Below are experts of layer 7 (counted from 0) of a mixture-of-experts language model. Rows are named router (the router's row for the expert), up (a neuron's input weights, with its number) and show model dimensions 128-255. Each number is 128 + 24 x the weight over its row's rms, rounded and kept within 0 to 255. Numbers have three digits each.
After each expert's rows: a language model's description of what the expert responds to. This comes from a sample of Wikipedia text that the model never trained on.

# expert 48
router:129142156129116135123149134125133171121104160107147115123154090126132168136119111115127090136116157147128133124118090128092130141147089140121142109122158113110114102160104084117112158138157126104100146150136135161177093112113104119137120149143158103152114091146118127148158073140164154098136070094119121110123091147101096133143105107154152129161141128153132103166133153113181138108127
up0:146130165178152101146166132154105151105142142135105118117088134111127104137055130131124139101185126063151111128107123092130136139152122122131115104128153108129145099118139095136170112154102088169104137174191134121182128175094166178115126123094122117141147145104169121157068109126156155115088105144099116126091122115130175107143099160143121143096130117117149140096156089141127114101144
up1:150140156152174147128131113139107122098120120132148167097150149144129148111082124189167099124141128157156115106116126109171122134089096125116150134127125091158155092113169172130171146162151102105132118156137114141124102169131079102116170131143123123088121114104155152147140142161158110109097115131140167131105112152140140093149163117099135146133112152109079167113093138102119110152076
up2:146105131164163113084144075085154147163141140145097146163153126094137126146106127100106153154107104141135137096135107147123116130113106124148088162135104117095122137123101151130107121127118122132137126128137129083103145127117120138160181139201125143133165132109131119165124141141155149103120110165124103141118128107150147133154119083118080128107102126137123127130115112127145122167147
up3:127141121119085162135115172125095157126164169127077132143139120111132101170119138152116143099121147124114113107120161155124130124159125160149183099119129135136131117103126111135160146098169152140128120147137108118156131154141087122160150126137170116128096114128094158163112121117149079120127143122125121117147106128134128120123113096100124137118154131094103110136144161134132188164143
up4:201154112125128122152137139132112131140110104106125144114089154107145135119174124139135126132114155109145146119138118052137139142142105115120114105141112108142108119117152135112123125163126167151133162123146144123159120138132106158122149164144117115157124131126131128127140125183093111175128119174154130077159153143140135130098165176100111141128123123135093117112150137118147095137141
up5:116122132126124089129149114120130136165171142156076081143113108133147104139104136107121158129097135129135160140125152140130132120123110129135103143142100139109110175121098084166142142076154151166095125119149133122144153135141095134088126109123141135108110120118127100154122101154188157144099152127092125148143163168144157077145143127140098162138088156155124131101134103180104122115135
up6:132138154130145120126148083126109108171124093100135136106135102143053159145140125102192131133113149129087110134122143124106152108118105129140120146151112119161142087122155134129155130131106116124160158069132153139135122116141143087161150136147175135128118121130138098170123138133117136153156107105195102096115153135081157117129102146102110164106122141110096115138128118116142163157149
It responds to: Measurement units. Unit words after numbers inside parentheses, km, ft, lb, m, kg, mph, and digits in converted measures, such as 0.97 km, 275.5 lb.

# expert 41
router:081138141141120118131123138191149102146110147110115079147122152112118102118115108125107087119137127106146149104120146110155088171163123147116122115083155136137110153119125127136104096144120154153154132115174116123123175155145131136095114123132087121078122117204172132158127105158114096124131114152134116121106156182106136147130109124127134126154147126131099138163168179165146140065146
up0:116090117110131100088110143118151096125169160123108116135140146162087153141110123152118107139146083131134098142124092156093095147144141130101137142140147135099108161159116140100125115112167124124152123145127138114103168162090112130139160105149147138124130094146108124137101095139110157133130129136105152095159126139116139107162137089157134137113130131131139133140154125099130102156120
up1:091140141103124144108117106121146103131128143140092118105113070127151080143122185114166139090133152073143183153113178135110111107110121151096120220119158121169123073162128103148137144096121106097147158104072095150091108153104141095152120168142084121112117134123070109135090119128116149163171087088183150090129112127072118163128124102108112079116119129115114129125126102116125172105136
up2:135160096119110155095097140102165161173182169138137110109104154133128098127118087154146117107169121102048127133147149132149137085157100121128077121119108097128118158165121089118125131114081110155163121148126140132140125124121181155119171137099067095129118127137148124117104124144151142140149163120164121128113150156141150143103142085123091073119146132097133107140132089085098176131130
up3:104124145129128105116127126146112140127157059172114108128106071112125130121109117147161121086096108106122125107115125097134099153133150112139144178084116132127129124109146128112102110134116103132140126149138150162084102125125120095135168130175140117099130118110114119071137114109119174134165178173141082154082135115140131103112134178106147160117147112120125135081120132089134097157177
up4:135106148115118141085135101132098148118145090092098139139108171155119165123148121111120142131158130127124121107134117147099116207113069111149102108129134139112129122146141130136119147163140141122164167111134087125108107095156102148155138102133197138144150114104114111154145123133145096105112129107134143061126154135108130132142140133105097154141125147157106131122147116178120133119150
up5:112111075155121111134124142043147111116122088136156135126128159137126163126131133129129133114108114127142121126123129109115125110120143124166131116131096151134115130166128116144100109164130130115116138107130118130155150113087150124133135138148139108124156124124132096114103127101106132133114124128153119149129133140134123100153131128096119121135087141113098124128144121118097081118122
up6:133136130119121099159107110122105115128173132094130122175102124157120115164141137167123107137131121106108163108175116179143118117165142156160110116131192122138159106116101124143124103133125134146126119129124178138119098148136124126143145117091142115110153119136146103150125125160104109146167114162111088119133108150102135102166115130141109091165150138110133146178109147151137074154102
It responds to: Common first names. English given names and opening words of team names in cast lists, credits and tables, such as David, John, Chris, Denver.

# expert 15
router:158173114120134150069190152106112088116122108142136115161110122127113122129108113085117106105078150117073187098116148074162128126110159121166107135126135142106106095154142145144170144133100082112106132098094168094121138132170117159135108139157120106095123141191128082109149145118150098153104119082129085134147135129115133122133151153097123146115120099111139087124131180107124131120170
up0:097118147117191154127096153174129127097128159132141125120119116126158123121124146130101161140139109159118079111145064107094112140125120156123127122128164124095107102122144151106118115137145117148096107113093149143174137139125143107141134137130129101167133096163148135094106128153143104135099130114110136112095122131131118137158102143131120124145108119098129117096109176121116097119131
up1:130120155161147106118131117195147129102103160143123110112116130145135125096141098142142139117119117132157140160095128113140105145167127119140125115138075103090112116139144117161114160155116146108200091108100141145087116158109111124144137133111149139089113131149106116141126133088110099115168141116223106172087125112148131133126159127105118151125093144113105121100160167078104146100133
up2:113160133116136136149146095133126116147097135119125114145110131140131057113118115136161110160145138146172167143122155129103123115133122132111121151125127118105119133132170150162141170136092133113118127143131113126140140180130130106114187090145175071083115094106171104132142125152117133126150129112126091109152177138096124137144157115105148166145145122127164083149152143121119169159135
up3:088120127162117138116115139149158091163159131140108145164153173161122133113155126126103135105129109109152112127145096134082165087130112128106107194093147121161137117117131144116134103130131157104103123136123126116114131104102152061150112131143123172137119150129108133108155149118152116106149143092155153140166110120089156104137119097110097101112117103143121148142133154157156111117170
up4:128122130127140086115146139133124142141125115124151110103123142118075129137113125128102133131099171075143144119130122105161137128128111100150148137138080135139122122137110138175116157099125169168130103132140099142156145117134176093108133137153139105124074133089169127152164113146096129112131178117117110121119157113147123117177158150112091140144102111118112151134132114106142132126140
up5:164175167152114128139151122109135134143089151141135121087147134111171145104108160085143146142145149112112134164116094118136132139133110097124118119120133154110145127167152142138145137111127071127131103103116093133140128091134151142150090118103170127137149149090136141149134109148135123158092165091129134092139113139135126118103146139138132107145117129118117177150140125134158093159100
up6:113131113146134133140102122112147090116161085093123152133104092148129109091131185105156096093148139106138090109110128176117168140131127131155164121104116140127109126148121118138134100131112139095109108100145114150138161140132155135079150108111087133157185088073107134152123083126109113129133112093119108087119122133150174128071128117093120155127157134114163091155187152114133134095162
It responds to: Romance and European name pieces. Pieces of Spanish, Italian and Portuguese names of people, clubs and places, such as Maria, José, Borussia, Portoviejo, often ending in -a or -o.

# expert 14
router:102149104142129118102169113128105128169155142145145132193086133109113157139144101142137090132129132082113148151154125065098124127129159090200149104104124170116150128173115144100089143149145151141117176114096114124124117156129144175117155114130134160121120154110105124183122096115150157130135119144126119161158117146123100148143151167124118141140116113104127127105142155144119132110154
up0:127133134143134093088137123128159092096087124113131132147134136103134132168150142128095079120153121171121152158142128090123101127156115101138129135124105123160101091148114133109101140117135127136103085098130094122110086100155154096123094134124104124150154111142128128114126143124108121107143122137134168128166154113109134158142152160119131134100126135171087119117179137177096143148128
up1:152118144159132104133146158156158141144188156124047082100116162125136143134138062148126129156123130131189127115159161120131111137130127139184142114140135160127107123103142125140130161135146154110143098102153149121147118141149112161122130097088096166127174125075124106155143138152141125108136143116108097061130097140156148136124173123131118124135103123145115127093105161132130098114167
up2:113106118176133121180100149131115162158175122115109106129107131176087157117102132095108129112105166110153109133165144127148126135148106118119129158122102151138139119138168113115137092124114134118125076114123164129194101166111127139121119109134139157094110155109125168173076155159117118132118114150160125107136136105099143147150137156099144100137094136106110157112120117140146111144123
up3:107158158151059106137148098182120107126110166177128111138118127119128140135135152141105107108167096104164163152085145112101161183108094140099135111113145132132136142102159118110127116093127129123108151110112132147069129135118103099127169155140152087149134120132149161122172136141124132168141125175137137120114101192115155107131170110136138146105143136133104144157127149138115111133122
up4:150122140082153172138111114143154123134116137129079117125153141130113127098109142161150138147128125113083109132147117135125131149142124158129128157131149127147175111168133134114124129135124139110147158159153131132132141134098121135091125057125081091141135139106120129145140134114104136133113160102142127144155140158146164113150099122154143081111132134128137150186120081134117081140110
up5:156164114158102119169132122115128126171144173114116115130135163122116093138124110174120167151104174116118137097118142103162131122173118150098095187134117132094116115132120127138116137086143137161133118154103144120132164120094085152152088064118157125114147170157129140104147127160121136155145097174124114124134156128133120127156176138138106146124148143111088099121103108115158105151086
up6:108119114136163144133112137119112118120117165124128149115067145134130099083083172097141149105154137111128141115098090122103132134133077116144139113120158124139114155113120143108147082150140099162123097150130072115150118147162127123192142126158140169105125150155125108084096143171166124133124143156111140124134074117107134113215129105112128101125105137122129167150134112130120126079146
It responds to: Mid-word pieces, person nouns. Middle fragments of words split after prefixes like per-, cat-, con- (per-man-ence, cat-as-trophic), plus person nouns such as man, sister, secretary, someone.

# expert 42
router:158122140082124128139152123135104107143185104112100106114118083103073119107145089137081154184111174143108152141139118124118117168129118119128141129103100098112107145146141153142107124100134110133084130108154118125115121161116130123152159169109148142151075145131171143116118104143118093116150110096148128155126108127178103118120157177123120175161141170129091105140146137093131161140108
up0:132166142152122123091141136141140084072150090092106133171114132118119116134102139057142135183145153154126128131179124145138146145148144129073144140147124141075156137151139138125152126119115130116126103111130134100161137134142099135134141100159156203161121097117146127123125106155109127111126185103131133123100120143138114106145150182157150122123127154147111148135119099131082149124093
up1:112138110151091162160151131113140120131130094156106134134141125090109136152113119132090139119120116106129163123093123137115097162117110123090135156150122121136141119123093079139148121099107128170101141118117134114091131131103101081160071115133107125122141125144149154099133133120157112092087142106120139111117080072145105125193131144170124117133123122106131153131145095148117181121093
up2:123127121142117114132111155136135103136119132106155101141088136109120134098090142146123183097123106109092127068154175116162117162142120107176143120133142121127162140127102131141107108144115085151137090137120140104091115173125123127157100122157129100134093146103150126121163130171149117118123126148105084098144134137124171134104096148116137132141115135145106123120092147141135101116103
up3:112140181156118135128126151122161115122135128101123160102090125156133087100172121115127162110176069119146104086145109141144113096109098153125170081122143140124119147148182133168109137107117128125085157134127129099130143180136091143147137134142103127092132159145141133115168106139133114131146120143093115117051072161119135130157093177180123087156128126103117113162139151134099138148097
up4:121122145099137088114115109122173130138127097137135109113139093137150140123106095133097112085119097115111126152147117094152105098114118176132099127126101170171107116117100154096106140167144144100117147100091132122134100125120135142088094121154140120135123176093128103100161123122114101113086131123142136137187147133102135114139101096149140162073107118115163148131161074149129107122068
up5:107117152167148123093144130109141144145108110051117116108144121115149133133112160143148123126104134133085129129119123129123091136138094119126118115144093114139182092131141085140139153146115129142139134161139106161097131124165166150134107124162127116111144120143106098145127098096152175117108139120138113132120139144148191108146117134115104134135114118082163108110094138084145154126114
up6:115150128159129106162109137125159130134069124101125114118102140149121113140085136176167157074162135143159131115096150114128149116088116091110097109140130093167165156141139055143098077130113112152132140129109149124118105137112140168110160126170084109140118129101112121159101116151107115154126143149112140114113134151104148130115160099134139153131122130143131126142142143111129119137129
It responds to: Numeric quantity digits. Digit pieces of large numbers in infobox measurements, populations and areas before km or m, plus = heading marks, such as 1,098, 14,521.

# expert 54
router:159163136088106120187111119162124111162166145124117143088111114136117159115136107122114062159153121112123102127098086105143110113106126145124120129173146124114088135143184155136126115180161083152147135156158114105106103124131082108133108154067121182143129126149151119137138142107154109138123154129115105120137147083111126114156081119140115121088160147133127128109174103118182122113132
up0:149116143111136155169126136141130115147109125094100139133096133170122157177137130118108142127117126144117137137069128109128127103157159088092102140122118121177106103133104095099149149115166173091159122176090105132157138132126078143135154137127107095139136115114151128103144153142115138132122131162153132135119142122109154125108121181103119163122103170109126093096136143137105114145100
up1:132144125133130128164142071121138170096091137094120105124123106100156124165131159148125138117152164147134119128130180135119120159081136061107159105127162144162124125144143139083119124139111128126146112125103148146149099153141126115132149096092134143149146113150147116101135179105137109105149145170150137116157153074128139111134113117116168141090134150125145097145120162130104147148153
up2:113153133106161139164150154126103146119067135149100171115107103143099129128137114161116120138173112134152096136122142123134134132098116115129158135147150096162153125165155139135112120127098169139157148155108177094128063147151145145124137097069086124166134133133125101120134137099118116057128115105086139109118170162155110140156127139090108123123125126127120101104134133115131163107123
up3:117150073134130146125124149153140120089135151067136144163116155126165125086148146087150160168155147141130108111129116176132128130144112143068148114112112111099117141131153164126134131127135120116071091125127142081148118094132085157146140116130127104130129137163115161089088135124153167078147127155122122145139152113102160134140142126150132137158129131099153164149109125127131138157157
up4:129122109116164177114146100113142137134098134103132094133199099106124120145114109072138109081084155124117148164136168145147165133107153133084133100129106119119103113135082155172164110119103165112143142135097133135172132102150138131099138114129128118122113102157104139124106113131126119117126112171126089131139107138125136134118134123141147169130098129129158102132138128137129145135163
up5:099137147102086119119128098092122145145129118092143103121122113126110074121127153128135125171115126096122203147095122155139104093124130114082127146139132131113151128131173117158124120116129125099091144130118104114136147126164141091135124158153095096137128108135108119159080112116098163112116133144157162129124150158134142134122105144124117146196144120141164100155093121163139119108162
up6:128119112116123101102119129115182113135139136101107125129138094183129123108137106151107079152153120116142135121104115129112146120115133119116149143118169144157169123139151102113128140111134145090134107152114102121103134117137165119104133122130107112145162122110137124086149098183150112151154134139098134117118156139119181141116125131135143107105104145157108104107161114088132138099130
It responds to: Coordinates and table numbers. Decimal coordinate digits, blank or numeric table cells, percentages and vote changes in stats tables, such as 114.73861°W, +0.9, 0.

# expert 36
router:118138157146088137120093096172165128171147155165124124136123139148118174138096133096113136141101120137131108132144172154151112100134145111119136122124111155124154107107137140156152128149150079154148119095133113101123138128124102100131104128135094110170132108098096137166156132151134099141102123110092191127163113108095154137122124123174133103137183122155144109167102132157118168115096
up0:140162134097131128126131175131090114102097119142148120173114174137136114116167114172131103153105128085147126133106129076127160128141123175110166127098119128156070121151133131078142146133094150122107169071111145125161119089144124120133158164133080134124138108141106162082121118090132074116125114132149094105113105094114151141159135140125105119162115115117138119159123105110103117159092
up1:095124152103134129135117128110140084123083136131138154111089113126152159096119094121153126122125144121124108141127139152128129106108080109101134143148097124138149121132137149146147147127144151079115142127140158134111139121121122109083106118125145101120124116090145129159140176118144114098100093126118113146093109142058135161144130101128128113117150133127136139104141128153143125102144
up2:155143161132142123148104102100100132138129139095121113128124139075099131144164134133145126103126120159137152112096139109088090126098107089103082162149148126127136180129108150141147117088096096152094108124139110095162111164143135122157113132124134121196164130108100109113143169162122107150112084153109119137115119119151087088146165161121103145124134141161172144126108115122151173092158
up3:135077130154136137152137120119119138085159126061091130177120114141115134153120100143128118088113087100152142159139154120144140125116120158133107083105141110129142134121097153142141077128148120133117144165121161133162121111156119130161125138107114165158155152111152143082120122128157118105150134181132120148125143114168127103161129074155129143102119158123146121143144151154145171132111
up4:158115162078097093115167195118160117110132092109149122132084152153130115127134126149129183122129119133141109118134172167123136118141141160102097129130086116131136106116147104117131118140127127135138114102125132144138171138171135166173100094120125122115108115125124139134133079134140118119078126140106079113099112167121142103152152108126134143110108129098154125120148128121072131145093
up5:096169114155177150128159138126109068122117108132151119111095145161111126147112168080151092150142144128137158112112105128116090123124106141145140151130134098131141175162138082111104136138128143134131109100141100077147134133160130124118140152107098110140090091139127130140138101119084114153127115135140141134124106113107139174119071128121149148092167131100137172133125103103143126113136
up6:115113132140128118169095118118157147112116121148153153128162091141100101126067137073093120117143105150150119124103156137098114117152129145122180104119139155096133121128095129146098123164127114116146136118101144125111110122128115121126112106134119128143129133102108096155109145171130087155090149109103109148155146117104140121180146142140124150123111148110174123123121128116128112170107
It responds to: Months and dates. Month names and date slots before a year in tennis, racing and career tables, such as Jun 2015, May 2006, in 1951.

# expert 2
router:142132150106119181150102137100085117131168128157119147095150123164117149143124175105155152149093098161139113166117190167153119182148096126110117110136162109145148149101129137131140104156112098110107113123116110131166148121139126185118115087127138138162153137123155132121068137134098061141178150161114122158128144171108095138129129121161117083124112118078115130116188121126146087140140
up0:124163143143150107149142139114134134189087087097136134111113127136098095130138101118105132157099119143172148147123151109120178134194136100140130087167149118128146101157120114142145072132171111118117158111101093124154146144122127130105083142155121131132123110097139113100136121175156143146116122074089116159088104112122164133125125107136084136134104154114107087142090157103128141127114
up1:161153154163154169103100145130133093154095159095101155152107152138094150162126162143157038114113094119123134133132139121161083128138108137111109139156135156135103128141155095140125125136148129138158158129113147097138149091128132125135125078133165090095137115110137099144137116100152103123116129085135123143152091117157124097177116137141146106107147134109102128178156177106110133164085
up2:080144097148098169121126090154113123088150139160127097127131141100143157144148136142114122135144139135124134114160053152101133131154149088104132142119153111165143120162149101151169127176124095135106095154114161109116147139145109158148122120129121098152141153131153125146077085145124115081102166152167149127135121116096154109136135133129125055092109111142137143085139119144137159168154
up3:125097159164072074125142184140088111107102104116089132110135148154113130166107102173135124201112135173151097138119160122165116139139105095099139145160107102132142124121093130141088147164078119141160160111136138147145141161125126151174126135119121117138096144135157147089122146098139121104164122121136133077113116150096147172088132122121119113163110127141204103084099119146090098127117
up4:140133117150119137106140101098167122095126173124128155107140114128145145130146101113104134144142145114149127100117088127146089177092126114130128066137125150100181125138129092099109145166120123128110106128166148131100145130118105141176137141131128111120182148181124163138094097145136116164085149146066109163090129137171138130164134164150130106114118169145102095126162167146133140146170
up5:139125107120117130124116106142130137152133103145126138125125102086185119124113157114151177137093139159150113116109132116119119136092131100116146151141155163088141111136134161136101107082148098162109098123077143124089118152148167093117127134164139129123127152140141150118117145123121108177127157139116146184135120100117135120156108138180140140157134134105159128164157139094077165047098
up6:126157120131092130139096097132163168157133140145152136171145140126087152141119116105159114111115113070108093143142140126107101202166123121151111111145128107097142100147124169163089104123093141156126132126140159151135092152146177078103162095155124121134166113120084094114104137156127131152107116126119100128120139151180129151118080171150111133178119129123094135134127111095155119108097
It responds to: Definite article the. The word "the" after prepositions such as of, in, at, plus ordinals like first, second, last, and leading set scores in sports tables.

# expert 18
router:073145133155136125139078134143137107128155180143137107093188071132103127130106113106077159155112122136120155161116135127140146114154168121128151177132130109164138138094134147124146137163131155123118106135116151128128126139128133132125174119129149090119114140130096120112105143114151101070129156096148151113097115124104163131120118132119145176147146123200115136131095130140108112164121
up0:059113111135128130128111112114125155146097153111178129116145194135144123154105126156109115133146162127121124150160121142144095149163114122063146105155118147109137105130128154105095142203139133138072111111137093128147131088136128153128135154128133087123136120120075160137112083149129127123111131095104160128154132154140118110097109144134129114133115142107138140123141132105128088100123
up1:104121120113122128134089116147096148120114154137099179121137155124152108108157084159165145176077115134142140135121119132154166143110156117120141112117151137144131096155140148154127097133136170179118145140117130089127138111122176054152134158121106115122102112155124112102105125094110175125162119114136102085147168120141155116133173116139123108112073099157138142113100163101116080120172
up2:156122112100130119093158147135126130110145086142116109150145115125169113115197143153112096149112131126121194112119101111168153111127065135152102175148138147140131193083126069146127099088105140112140113148093117127129128169120088148108098152107140108144177153112139110164176105096111117166122121137137115131114134107186131123087151133108118161113125136116130169133113154118102132114123
up3:135112110149124104162132114137135101065114123125195190143147145136097120147113114162122111154124120130142120112099116114137158152108146143144129107160172113122126160152147124118116095121118186124134150112125130168126120129148143135159153111101123155110149105119157125139113131095133120134129100091166116105103138098112107160121147161167137111145145138138138156140131107106131131118153
up4:162134093149115104075171162186119109085113166127129140173166139110146110141140138118102121150112116136168095124130125148169149125145126131082110113123137112139064148122100150146123095111115136119090123116094146117120130099152152119112110134147162149144092080149149089097131160145109119081085143141139127134115143127145119140136119139111120144130100128082108133142122128082185110122118
up5:172109147136132118134152128122116119074133123127139142158093102095106108103119129134135104122115116121045149124130142145137101122139154087131129152106150127172112112116157125119159111125117067154145113131157144109101134156135065172100145144114156118157083154094129122125139095145142118133114132152117115134143151136157098123106191127149163153148127139116087113136154121152121116122152
up6:115149136118124138098196100101122097152121076142124183117128156114136143115100122135110137169165182106090152108105148122108138106121171161109156131134145102143132135175102120105134110135110175122137173162138081130131128199092119131134140100089111151089140136135132120174155183116147124147099092152142136095129155153109158120110125159138066128140126122171112102093107119116140146112149
It responds to: Possessives and determiners. Possessive pronouns, 's, the and quantity words like most, many, very before a noun, such as its influence, their childhood, Goodrem's.

# expert 45
router:113155165122129127100151137129064131129133110112133155145104121117106183128129140149101099142103153114132186099142137068104137123129144114145108144098122147158129108157141113103096127129154164070119115139125128108120119161163162135140120146168140104110117109133116112132189094127168129136118120130138090147141147157092157131083114142116116170093155118072134101068163148107133155150155
up0:134131134157157048086145103151094098149142105116112069071132128137104153128122102136130161112159091123152141100176152124141178148108085150099147149114135149156107157170127159105118091114155122126113143132118145124139082124154136120169153137119154108107128130144146093167132136077079129110169134095124149087131164175133097076149129092172163064115090114130118137147146130129140103150140
up1:113151086146102111144148130143110137120078132111140112074134138099121090107120077113110119070147125126127106147180139084101120166149145149119131141133130161120097102126092155114118115174149105176107097098138099123157165179134136151066122119116124108153082123109124065147121148158157150146082137164105100094081144142138157112140127129121139136138097142129159135119152136148139105148107
up2:115113101138132172163133128114124130121148156095126148159142145158127152088137165115124107130116109149097131115096163118119165134114081131095137112119120121082083135118124089123115085169143100153143144097143090116119108168121158139095114123135178132184097090130112108180061104107161131159068103142100091126080139101150134103134087169133136127111111122106109142129135107148143123105167
up3:096119107089155169115110138122123117148116116110074148099128124104128122087086170115142124150074158146172112138146087117139179131116057155121151167129112077125135122144108136125145164131170137097119129153142110137164148102143138134122179160136163138112138143105139101174145178104144150118126134162171150140148087131150142137144127135116131113123129127105110098123096109128121111139111
up4:132090121135147133174126091154146128172103135120114119151129147115118167145104098128140105136131125156132125145099147143163130051147115162137137186127162141085175122117104153112125153138067156085183085123141133107163149142137130118118152099121134155135104137146123121111113102122138118132099133118147138146106141133159158099119145133111115160168134124121138158102133126121134134071141
up5:116170138165142130095108146087165113110101130110114126137120122170155154107135187063155105097109135137113107133094148126084113114116139093128151107113157123153076157174143188149157169116119145105159097094105141150127119131134115098112119123160141116141117140172125084085109126107141103119142155141102126104181105160132142172108156137089174122141144121158130117153130088122099091081122
up6:140118120142103116085128103128133124127105114122126126136108115084106159139112092107100147150102152121128125158127120139162153094135161135097109144146107125142146162112182123133121130142113122127134138121101104115136133127141110124140160145120131143146160138125142116180141126118106091146112134101142135126134116125146110148164089104148145124139166130197134166149153138135154107159148
It responds to: Consonant pieces in foreign words. Single consonants and short pieces inside German, Slavic, Indian and other foreign names and words, such as Tübingen, Kripke, Gurgaon, Panzergrenadier.

# expert 25
router:161157163146128150135142140160131120145116132103092121142117109107160119111129107113136116142117126119164173124151153124130086122153173136162161152120132149122118101062137136155145112117137118113127131082116117124103154126134150125146119134092125122131098153041116162119104124155141122162155079149166136102140149165137134162115132131124131136131113073176121156135117103154139151108111
up0:130143127139129144138139092173132122093122153072108140117109116107139139141111148116138075147118158145152099116155124110118131119127153120129094124134148157114151155139109075143142083130147170138209144151181093116130119144157137080132110113124115151173101157146126077136116121090148119151149132162130114118097147102087164149127126112140152099111149123111147135157119175096123131173129
up1:102100120145110123115119146135097147135156164169143107129120124117101121099137099153133155141123116147172143115122124137112141099107115113116123144124118121126119129150147112134107130123137119119134125111156149118127120134137145143092117098113118101122161129125132092153113126104087135129114112119122144116108153088134120138102095129143108164109089127134111162154114133110158117063129
up2:147150134139152141141154105133083109135124115121112166139141082116128131157116109134148162170140150122099035139126154127137156140152142144161128110125137156160120110128131166113163093159136148175118117145081133140176175120158120126136169117140149156117163108131089115097164144149143153071182132106117073142109137122089126161115146124108143132095107126137157111128137171125182094149103
up3:137134117156143162118147102119142117103138185131155142138146135146171177114152128117124115131174186126128127104127166138125108089148096181163102126142085131140109105113121118139102168149123133144107118133087163144158163153133106120120136146128109157151180143132126127183125130099112122153067168129120119131129161139127148131132134092109130126131150122098168143152153141124119098173131
up4:119151180093088132163110150126131137128121120105119154171103119108094133113111161167090111086117084116156133131135133128151127116118119107129166096126123121143082154108099173152162132114147125180135117108090117117138130111176139134163149099129104120172091122147187107142099089182073145103136140132149132098115102106163106111095139159135085118167153112118129082105148164112104134163171
up5:070109170099149118115175077084114119113134100161134099129111129112092111156127139124133148177147094136084137155129121110131121105152101087181169113136117091114100095157102139105160120095139188109129145129119164125158142164076171126135127127134171146077096124137155133189162145117127109120094132093087125109148179101128120174080107173132107097125130143095143183130076093126135154145130
up6:158144119178110133118109134086131177098120112096086094122090115123106093122110135128118106114137155148096137132110134143115131172143151177170122103119127136135119129099155142085143118109102152099120108125144088133167108133148125143165142118107129162126125159139125100128087136089167185125127129154126104083094092119101119140140153119130105130131165150134121114095125135154134140150172
It responds to: Prepositions introducing examples. Words introducing examples, descriptions or features, such as with, like, including, by, as, especially after shaped, known, such.

# expert 3
router:131111076165104149167083173134177106151075113144133075120093197136132168114132171103090095094115155150177096098168120067161118127081100148139105115146146161098145164124117119155115105108144111189177139114121145125133161152113171145069137137157096154115131122115137131139110108173132171100159117095100151122086137124148116136130136122119124137110126133129113146161121169137144112142098
up0:118147162179080142102113135130131152096104097132146112116125130099095152113144107142073145127125104087094134138152137171141117162100167115165113120112122132171115095105115130139122163198147125096109109138096135125125141147127116126137117124109120125138112085129125153127153148091147144116134147108132119115144142147129131119104104127143123110109112116139118124120125130145140122122136
up1:154138128071139127125154081123122151140144085136142092110134124115151136131137132150128077091118121112075110104183180108098113167150124128129116126142121127110172095140131110146127157101097135125147129115121154124097103131168088114170136112115150103159191123148102104135150153103140102135120169105102148117139122131132125163156161156119111102165130120136126161109155111126100133116133
up2:134125136117119116121132152085094175118139145136109136145162132120108127136170084191136143115155138120144125149154150136128084168137123139202098099175136110153146154112116111128145165080153167157167097156103112128138084106154115098132155141118096152137123110114114125159150111152130116141123159087112096122156098152154137123110163130131118134167137145129148134114137124141153117160157
up3:121153120080136117122129102165107163088136156146144148144084132148176150104114161113150136131142110116129158096113108133136120149135163129168116115143121127114105136130164097094169123118136097145101114118125113119154088148133130173132115080152102093124157127147174145108152179144143138122129109133149144145142155113120146166123143192137103085134160099125126107141162139166132128099126
up4:143106126122102132107122139156133138131124142128135125110129104125132126079144144145195139125116114112111131142083167145163105151124106154144103141146144113140140119116126118133140125141135113123067137158156146145108140099165156091100111144099131161151111145106130116087122092155084141158108103119142126130125164115163154124111126116127172121107107135111139158119079152119093153173146
up5:096098112141107091139167118093153113139103091093119085142110109135110154134085103097091107095129170117134110148102147076145086130100122150144137166148110113155106108103108080147145119124130037143104155098109143083138132180114101118151104083198100162163118156134098112134118121164145132170120155151162140127177132112125125097136137105118135088109115150153105107132128099091104153122102
up6:156129091152156106125151091095151146127108142103118131142111143111084139107139142150131103135136113139106127117139135143140102131116151100155096128159103119127143120078145121116107102138165104125121132109104110091117147158127151132101161137114131153144123131107126132154103144141142135088137104118095122161161137125128122203140134146188108165092144137156088152086107123124162148120129
It responds to: Table header cells. Column-header words and markdown separator rows in stats and election tables, such as Votes, ±%, Notes, Candidate, and the newline before |---|.

# expert 5
router:137094131165147130111070146130113145100108111158110101134087150092126161134115109124113145138138091140148105135099143089143168164086135163163148128114115108173138164075101081102085143158117140138136156103163091102112171118168130136110107164123128130139155108120106131114139129112136130124090182137115114116145143153104093105117113091165149131154117101160156142149114111163123133137159
up0:099138138160112129099116142120111112123089142094113112121079078098105111112118098134150116114117136149082048086077162116145180131131108120133119175153178118143133109135164083125105105104127129133120148182127123140110137088128073119115152129127133168127137126122158150156100166153142119162127130146137123113094145150158137125103113098132113111124127128178112191113139185073142131128121
up1:078169150135138079134113114116142124172129135109136107159129115086125123156092126155098116102152152124087158113109146069156181114105117176183161148117112145082101118116110090107120120137122142127122150104144136155112130146122133155103178171142121138156108147117168133187136113173126145101131136136085112144158150127141128140129132181166112155158145144151080086116143118142134130142105
up2:113108163134148127145172103151119165133113166129115107148156152117120088127150127163092124105161151149105113153175133122080112126156076137144105127132113130131099141149090102151137153163144141126134125149161138142133130154148138137115112133066120104099132149132138177152137128131098114101161143174129064108120134119107075112188184140094123144120116129115134163113137127127139106132144
up3:127139110111150096122116107114120128135137152103135130134121101080087145127135122129102145121124112106131123160178122154124148136114106122175150146128128137138142154170149138116110132161087131131162133149148140116113110122164115155118139098116156140134107124158142131126134158108131147107148092120131111101157155119173161129112148167119154086166122142166130108123095152112095159141130
up4:149109098084108119120138154115092134125106143152143171146112167103137133121153155150147125130137108153117149161107184114150107135072137115103106113129127117129152120131158129123186162117115127125124146137152148102107111135170148103142182152117140116099072132153108096139100095152113162167144150175104154105147132116089167119146136132163173105126149111151105155121144148112146108129145
up5:152168100141086148114102147151138104116103161117120124129075149166142142160127136156082144143155120120157139124108148091107093172126149153143131178147147111132068104118147138149170174160110149117127105089088114142145118134114140138119092138103127163137165111173126146142144108127136130130120116119135131123102107127159160084154114098158127145108164131105118137128132120118086127139136
up6:099114145139079162089129138108129119128144157106134129142153159138102114151144123138149159167126150089096130127141138138125149166130102170122122147169150113128117153115118101147100150143124140121142135090126131097126071159151072201122137122176132098104160134153159114120163143138119096199090135133129065129127086118142113145086163113125130099138104157144109095119121132138099166170097
It responds to: Biography honours and career. Words in biography sections on awards, publications and career, e.g. awarded, Nominated, the, of, with heading markers like Bibliography, Honours.